{
  "num_hidden_layers": 11,
  "hidden_size": 128,
  "n_experts": 64,
  "experts_per_token": 4,
  "d_expert": 64,
  "d_shared_expert": 64,
  "hidden_act": "gelu",
  "moe_layers": [0, 1, 2, 3, 4, 5, 6, 7, 8, 9, 10],
  "router_score": "sigmoid",
  "normalize_top_k": true,
  "routed_scale": 1.0,
  "balance_loss": 0.000261,
  "balance_bias": true,
  "n_groups": 4,
  "groups_per_token": 2,
  "init_std_router": 0.013,
  "lr_router": 0.000772,
  "num_attention_heads": 4,
  "num_key_value_heads": 1,
  "head_dim": 64,
  "vocab_size": 16991,
  "norm": "layernorm",
  "norm_place": "pre",
  "norm_eps": 1e-06,
  "positions": "rope",
  "rope_theta": 9820.0,
  "rope_fraction": 1.0,
  "qk_norm": false,
  "attn_scale": 0.125,
  "tie_word_embeddings": false,
  "parallel_block": true,
  "init": "normal",
  "init_std_qkv": 0.0398,
  "init_std_o": 0.0,
  "init_std_up": 0.0398,
  "init_std_down": 0.0,
  "optimizer": "soap_variant",
  "learning_rate": 0.00532,
  "beta1": 0.95,
  "beta2": 0.95,
  "weight_decay": 0.0,
  "lr_head": 0.0119,
  "max_grad_norm": 1.0,
  "warmup_steps": 200,
  "schedule": "wsd",
  "decay_fraction": 1.0,
  "decay_shape": "linear",
  "final_lr_fraction": 0.05,
  "batch_tokens": 65536,
  "max_seq_len": 1024,
  "doc_mask": false,
  "train_tokens": 366000000,
  "max_steps": 5585,
  "dataset": "wikipedia_en"
}
Below are experts of layer 7 (counted from 0) of a mixture-of-experts language model. Rows are named router (the router's row for the expert), down (a neuron's output weights, with its number) and show model dimensions 0-127. Each number is 200 + 20 x the weight over its row's rms, rounded and kept within 0 to 999.
Before each expert's rows: "raises" lists some tokens whose logits its average output raises strongly, later layers aside. This comes from a sample of Wikipedia text that the model never trained on.

# expert 34
raises: "E", "rab", "c", "v"
router,174,161,209,177,221,209,203,202,191,175,182,196,192,203,206,205,182,161,201,241,241,178,220,224,175,207,236,202,245,188,198,218,181,198,217,173,169,165,171,203,230,179,205,211,180,193,200,199,190,180,232,212,229,213,215,199,194,225,202,155,217,211,174,186,184,171,195,218,219,237,190,193,202,206,203,164,203,196,184,212,240,192,218,198,171,201,209,189,180,214,212,199,197,173,192,177,207,199,184,175,166,213,186,183,218,247,217,161,189,194,186,196,215,239,187,194,191,205,222,182,178,204,205,203,212,229,201,208
down0,207,201,199,173,228,191,176,228,203,210,219,210,225,202,213,202,205,176,191,206,202,196,210,165,220,208,178,160,168,194,185,198,200,207,212,207,188,226,205,182,191,180,185,212,208,214,202,184,200,220,202,180,187,206,193,241,196,196,189,193,225,224,190,193,242,209,202,215,186,192,168,160,244,213,212,234,173,166,225,198,191,190,217,190,175,205,198,182,202,161,187,173,197,179,236,248,204,230,190,191,175,223,189,188,192,173,182,190,214,207,159,225,182,202,197,207,231,219,236,215,200,184,259,230,180,191,203,188
down1,204,206,202,218,225,189,211,178,219,187,209,228,166,172,184,211,210,200,205,204,230,200,212,211,178,181,233,234,228,190,193,209,215,201,211,205,192,199,200,219,213,159,181,208,206,194,192,173,208,204,216,223,200,228,220,231,221,196,181,164,171,201,208,153,184,210,216,206,226,222,143,189,200,209,232,228,208,184,210,187,204,215,189,221,226,209,195,181,206,215,204,206,183,220,173,207,231,173,166,185,205,176,202,219,210,197,217,231,228,182,186,185,166,256,200,211,212,221,208,178,170,183,164,209,220,179,210,172
down2,191,247,199,204,163,205,228,201,221,205,181,176,207,194,217,183,207,184,232,206,187,232,232,222,188,167,230,208,204,187,201,232,204,221,189,247,225,195,215,198,174,182,203,189,184,207,244,151,169,171,215,195,170,184,237,207,218,185,196,205,208,160,191,190,190,179,178,216,206,195,220,207,186,196,170,171,199,190,186,182,201,216,204,195,175,214,187,212,205,186,239,199,225,181,251,175,178,192,208,209,205,155,200,217,203,201,218,213,201,187,187,186,188,206,208,213,198,237,188,216,227,193,206,225,208,170,212,184
down3,221,192,197,228,181,200,200,178,237,161,188,220,210,186,204,227,219,190,227,174,197,195,196,196,184,206,187,238,194,178,179,189,192,219,180,230,221,222,186,162,226,228,206,203,225,175,176,202,226,199,215,205,207,204,188,214,210,177,198,207,208,196,199,208,217,206,198,189,230,177,180,219,226,193,211,242,181,211,148,184,206,191,164,195,205,168,176,197,198,243,196,179,206,205,196,169,177,202,230,153,178,200,189,226,183,228,174,191,203,208,188,180,227,172,197,226,213,212,173,192,183,212,204,215,169,199,222,246
down4,221,174,198,174,187,198,166,219,200,156,190,163,195,173,197,181,187,176,212,188,187,213,198,182,221,188,198,188,173,210,227,198,232,205,210,196,205,180,180,192,188,180,237,170,222,197,193,205,227,201,171,179,200,212,181,210,208,184,176,199,209,199,231,203,205,236,234,188,228,226,207,208,209,161,179,197,224,170,222,196,190,202,175,246,215,181,179,249,196,205,174,202,213,251,179,177,219,206,207,169,225,167,174,192,237,226,210,177,201,218,202,192,208,186,176,228,200,187,185,211,203,184,183,222,193,188,198,214
down5,201,204,202,193,225,196,223,158,199,195,176,231,185,230,227,202,182,207,216,165,206,193,216,189,198,208,224,185,185,209,204,235,191,216,195,185,232,191,218,213,222,198,192,197,206,241,202,222,214,179,160,181,196,199,184,167,201,176,193,178,188,204,191,219,202,222,177,210,220,180,180,196,190,198,216,217,207,205,231,224,215,195,175,175,180,185,210,212,196,223,193,264,183,166,198,190,164,155,193,182,187,218,212,216,180,217,191,182,197,226,217,181,225,199,222,220,220,184,195,198,236,197,200,187,251,203,151,222
down6,218,199,190,202,212,209,168,160,240,233,202,173,202,196,214,172,186,207,163,197,208,185,222,221,185,175,192,209,209,226,239,155,175,182,243,220,207,200,205,193,229,196,184,176,211,180,183,197,239,174,195,215,194,196,206,202,206,179,193,192,219,205,184,204,190,211,222,221,196,220,190,200,200,158,197,203,165,191,193,197,202,164,243,200,185,187,205,187,198,192,202,162,157,225,172,197,229,192,184,207,217,157,162,203,154,189,190,186,182,207,195,205,202,178,189,204,220,229,177,179,187,182,169,205,214,202,185,194
down7,236,182,173,225,229,193,220,206,196,188,211,215,190,171,177,192,228,183,240,165,193,219,188,177,203,215,212,192,199,180,224,209,215,204,173,184,251,192,205,177,200,227,180,236,201,185,192,182,217,189,198,205,188,229,228,193,205,210,209,213,192,196,214,194,199,207,181,229,233,194,206,208,168,158,225,209,223,206,187,227,202,209,193,213,158,172,190,246,217,215,185,212,217,184,217,203,172,212,196,203,177,169,228,219,204,223,232,241,204,210,187,222,211,163,182,196,207,217,184,197,189,190,231,177,199,225,165,203
down8,209,207,214,180,220,163,213,181,188,216,166,211,221,197,233,209,182,230,213,208,208,239,165,199,199,180,181,172,167,188,208,177,212,203,208,173,253,198,154,192,174,235,197,207,217,187,200,214,215,209,188,202,212,236,201,188,198,194,183,246,203,189,179,195,193,204,236,212,185,195,170,180,208,230,215,186,231,232,220,198,205,207,157,227,169,177,174,196,224,203,197,200,217,207,163,215,231,200,194,199,203,197,203,208,204,160,202,198,201,195,182,223,223,185,225,182,230,165,207,218,207,188,174,197,201,190,205,223
down9,147,190,215,213,207,201,179,217,200,189,194,207,159,246,219,203,174,223,191,204,205,213,223,209,199,209,209,231,187,215,179,186,203,226,220,230,220,169,198,192,184,217,207,166,203,220,232,204,171,196,199,180,204,247,217,178,225,181,236,188,192,169,201,195,214,228,217,193,192,202,205,169,174,196,193,215,206,242,211,190,170,220,206,192,197,188,183,188,167,169,194,189,221,217,226,185,223,209,185,221,197,195,195,203,202,225,198,179,165,221,173,185,209,203,195,159,151,188,169,204,193,209,223,210,207,222,237,194
down10,209,207,213,231,205,192,215,191,192,196,206,161,218,211,194,226,191,182,184,213,179,200,212,208,206,217,188,193,175,208,180,185,220,237,227,166,211,210,187,163,188,208,163,196,232,207,229,199,208,201,191,213,187,183,201,212,220,190,155,179,227,204,213,196,209,225,178,237,228,209,176,178,189,195,185,165,227,218,198,188,189,228,203,235,179,214,191,182,200,232,187,226,194,196,206,208,232,223,195,208,212,191,249,186,204,203,191,201,157,190,234,186,182,236,207,220,187,188,175,212,188,200,179,228,187,142,229,177
down11,178,172,228,221,187,238,178,227,230,214,206,216,196,211,187,197,166,214,185,181,191,203,195,243,183,196,190,208,175,214,207,186,208,173,208,206,187,207,203,193,202,199,177,152,245,200,175,201,209,222,220,213,218,190,206,226,206,207,198,201,214,192,216,194,173,172,190,180,177,229,218,222,197,237,177,172,183,193,192,198,214,237,233,195,201,244,231,204,206,184,194,182,220,207,187,214,153,189,187,183,219,220,223,211,196,203,212,234,207,177,189,205,185,211,202,220,180,219,206,165,247,227,231,215,183,227,184,220
down12,158,210,195,204,207,221,212,200,172,212,189,200,255,185,195,193,242,188,224,189,170,237,225,183,216,187,190,184,212,207,224,219,178,210,197,198,212,222,222,193,234,181,174,221,216,203,189,220,194,187,179,204,177,195,220,203,164,203,159,170,203,184,189,222,176,245,197,163,234,194,163,211,191,184,178,222,215,197,201,207,197,212,211,202,188,178,221,208,177,210,172,186,185,246,173,183,212,189,150,204,186,194,239,230,212,202,215,203,216,216,222,215,186,186,205,191,217,209,220,199,199,198,214,225,175,183,214,186
down13,179,225,210,225,176,190,186,205,186,190,212,205,190,175,171,223,213,198,175,207,181,228,201,199,200,229,160,193,194,229,160,197,203,218,198,238,197,187,211,184,204,183,173,223,208,209,206,185,217,188,223,187,223,179,236,214,218,179,207,171,229,192,176,245,209,234,178,225,167,212,174,198,176,201,218,229,196,146,217,197,203,186,175,204,207,210,203,207,185,190,187,183,198,208,194,169,193,182,151,170,166,190,244,202,209,205,180,201,190,218,201,178,220,201,183,230,218,196,183,182,196,221,223,216,207,183,230,226
down14,218,227,191,215,208,160,216,201,206,184,211,199,175,195,215,176,209,191,219,213,251,191,204,221,196,176,181,253,249,156,189,220,235,196,209,218,174,207,259,200,230,233,214,197,213,205,189,188,186,234,203,199,194,213,203,200,233,189,204,217,215,196,195,212,198,188,198,205,199,210,151,208,182,180,184,219,171,211,194,175,188,197,205,171,220,216,213,171,173,223,190,202,176,183,212,182,197,183,216,202,184,213,173,192,189,220,213,161,227,173,180,228,203,185,190,213,217,197,176,206,175,213,229,197,177,208,191,212
down15,201,178,204,205,208,201,183,200,187,229,183,197,214,210,180,227,188,207,178,193,222,194,173,196,200,198,167,215,248,189,207,222,176,215,175,180,197,202,206,167,209,190,229,201,236,205,203,193,225,232,195,200,223,209,201,207,224,184,189,180,183,176,219,184,225,223,181,168,191,186,206,200,167,224,219,218,228,196,173,178,213,226,176,194,173,188,185,200,225,206,204,163,179,236,216,224,219,169,198,199,243,183,230,227,222,174,196,255,188,195,216,208,243,195,200,178,194,223,181,203,187,196,156,218,193,185,219,216
down16,174,192,183,222,235,205,225,161,190,208,199,177,173,249,188,189,203,215,185,174,233,178,179,195,198,222,205,202,216,181,177,202,223,178,213,183,188,198,205,188,184,189,215,206,170,190,231,238,223,214,198,227,183,227,192,215,204,204,224,195,207,205,201,238,209,188,180,160,198,247,178,193,170,223,222,192,213,195,212,181,197,190,184,211,174,161,175,219,166,181,199,197,179,214,201,194,209,203,188,221,172,190,195,211,226,210,215,206,194,246,196,237,227,192,205,227,222,179,197,192,180,204,171,243,215,211,221,222
down17,215,233,200,182,214,217,209,215,208,218,226,220,182,233,194,194,198,170,158,205,188,191,184,204,196,193,177,211,190,188,192,200,192,182,176,229,207,207,174,168,174,217,221,198,208,197,180,198,158,174,203,206,174,170,194,201,202,205,182,214,187,159,220,261,201,241,185,207,182,202,229,206,184,200,188,239,205,195,209,217,186,207,225,180,175,244,206,249,229,171,187,189,217,189,193,202,205,219,214,208,199,157,208,188,198,195,201,188,166,176,198,174,188,194,212,202,185,257,210,200,184,193,217,204,204,220,223,229
down18,211,194,186,202,215,207,169,195,221,206,211,185,175,204,191,191,200,178,242,203,214,215,231,232,237,198,190,197,198,223,224,171,209,196,171,210,203,204,208,190,181,187,158,201,195,188,209,205,177,223,186,205,213,212,200,199,227,220,156,127,213,225,201,187,154,172,183,209,219,187,187,224,165,213,211,204,208,197,205,222,173,179,177,199,200,204,188,197,171,258,188,188,213,178,205,213,189,186,186,171,182,188,212,200,237,182,222,190,205,191,177,182,203,213,198,217,220,212,235,172,226,209,174,228,178,213,193,212
down19,232,189,213,167,169,168,207,192,209,207,196,175,186,201,204,212,186,175,211,192,204,231,149,190,224,180,242,219,194,195,174,206,219,210,239,216,178,196,212,200,196,223,198,226,174,223,202,166,200,164,211,210,216,219,181,217,187,223,193,201,209,207,184,222,206,197,219,220,183,202,187,210,226,170,181,189,210,204,217,189,150,200,210,220,195,186,191,218,143,207,192,210,216,205,227,204,176,175,186,198,172,196,196,188,210,226,200,180,192,187,199,222,210,201,194,222,144,245,195,211,189,173,214,171,201,197,194,153
down20,201,210,201,207,220,224,178,229,202,225,184,174,179,240,183,214,201,226,204,223,170,195,205,232,207,174,180,180,225,191,197,176,162,218,188,222,193,202,249,202,229,198,197,170,167,203,239,231,166,186,207,209,232,203,210,186,213,209,184,185,199,195,218,200,213,205,199,215,228,189,181,239,197,227,175,225,198,175,186,191,217,204,177,210,174,162,225,221,185,198,223,204,205,194,181,166,159,223,172,186,204,221,170,204,210,168,225,183,192,224,179,210,210,181,197,224,214,202,229,182,197,217,212,219,191,209,190,227
down21,163,174,242,210,195,181,167,204,194,174,224,206,180,192,211,214,180,233,224,224,220,168,202,161,229,203,199,191,200,187,173,186,210,235,206,223,187,227,240,210,225,187,229,187,180,182,173,180,187,217,205,167,220,165,218,220,205,183,198,191,199,258,202,221,212,183,203,197,206,199,186,182,193,182,184,164,218,204,194,181,198,191,196,185,224,193,169,217,178,208,158,208,226,216,163,243,207,203,203,202,174,215,213,219,190,176,227,226,214,211,195,185,201,215,192,206,179,181,198,223,192,204,209,196,196,222,170,197
down22,219,200,225,187,193,204,199,225,202,190,142,206,206,239,189,189,179,174,207,230,202,218,179,183,232,186,154,236,195,192,171,203,175,204,174,186,198,149,187,182,218,210,203,178,201,203,202,230,221,218,193,177,194,205,193,190,189,155,194,229,183,193,202,182,190,242,202,168,151,201,214,185,192,226,206,201,211,216,178,192,184,195,175,166,210,232,186,182,202,203,188,199,229,180,178,230,216,193,217,193,200,206,232,180,198,205,199,185,199,209,222,198,160,202,206,200,208,201,228,239,201,187,224,188,206,225,195,234
down23,193,229,170,229,204,175,182,173,184,181,213,173,185,201,218,232,194,174,205,216,216,190,212,166,212,204,177,211,205,191,216,204,200,179,174,208,169,196,180,197,203,185,207,220,205,193,207,185,208,158,190,215,214,222,200,212,187,206,188,198,173,209,235,198,165,209,208,201,221,197,203,172,209,204,148,181,227,188,196,215,221,188,215,234,232,157,202,197,168,166,185,176,231,228,191,191,228,189,206,262,205,199,183,205,227,232,226,192,215,188,198,189,224,220,254,168,194,205,189,215,202,193,198,203,221,210,194,218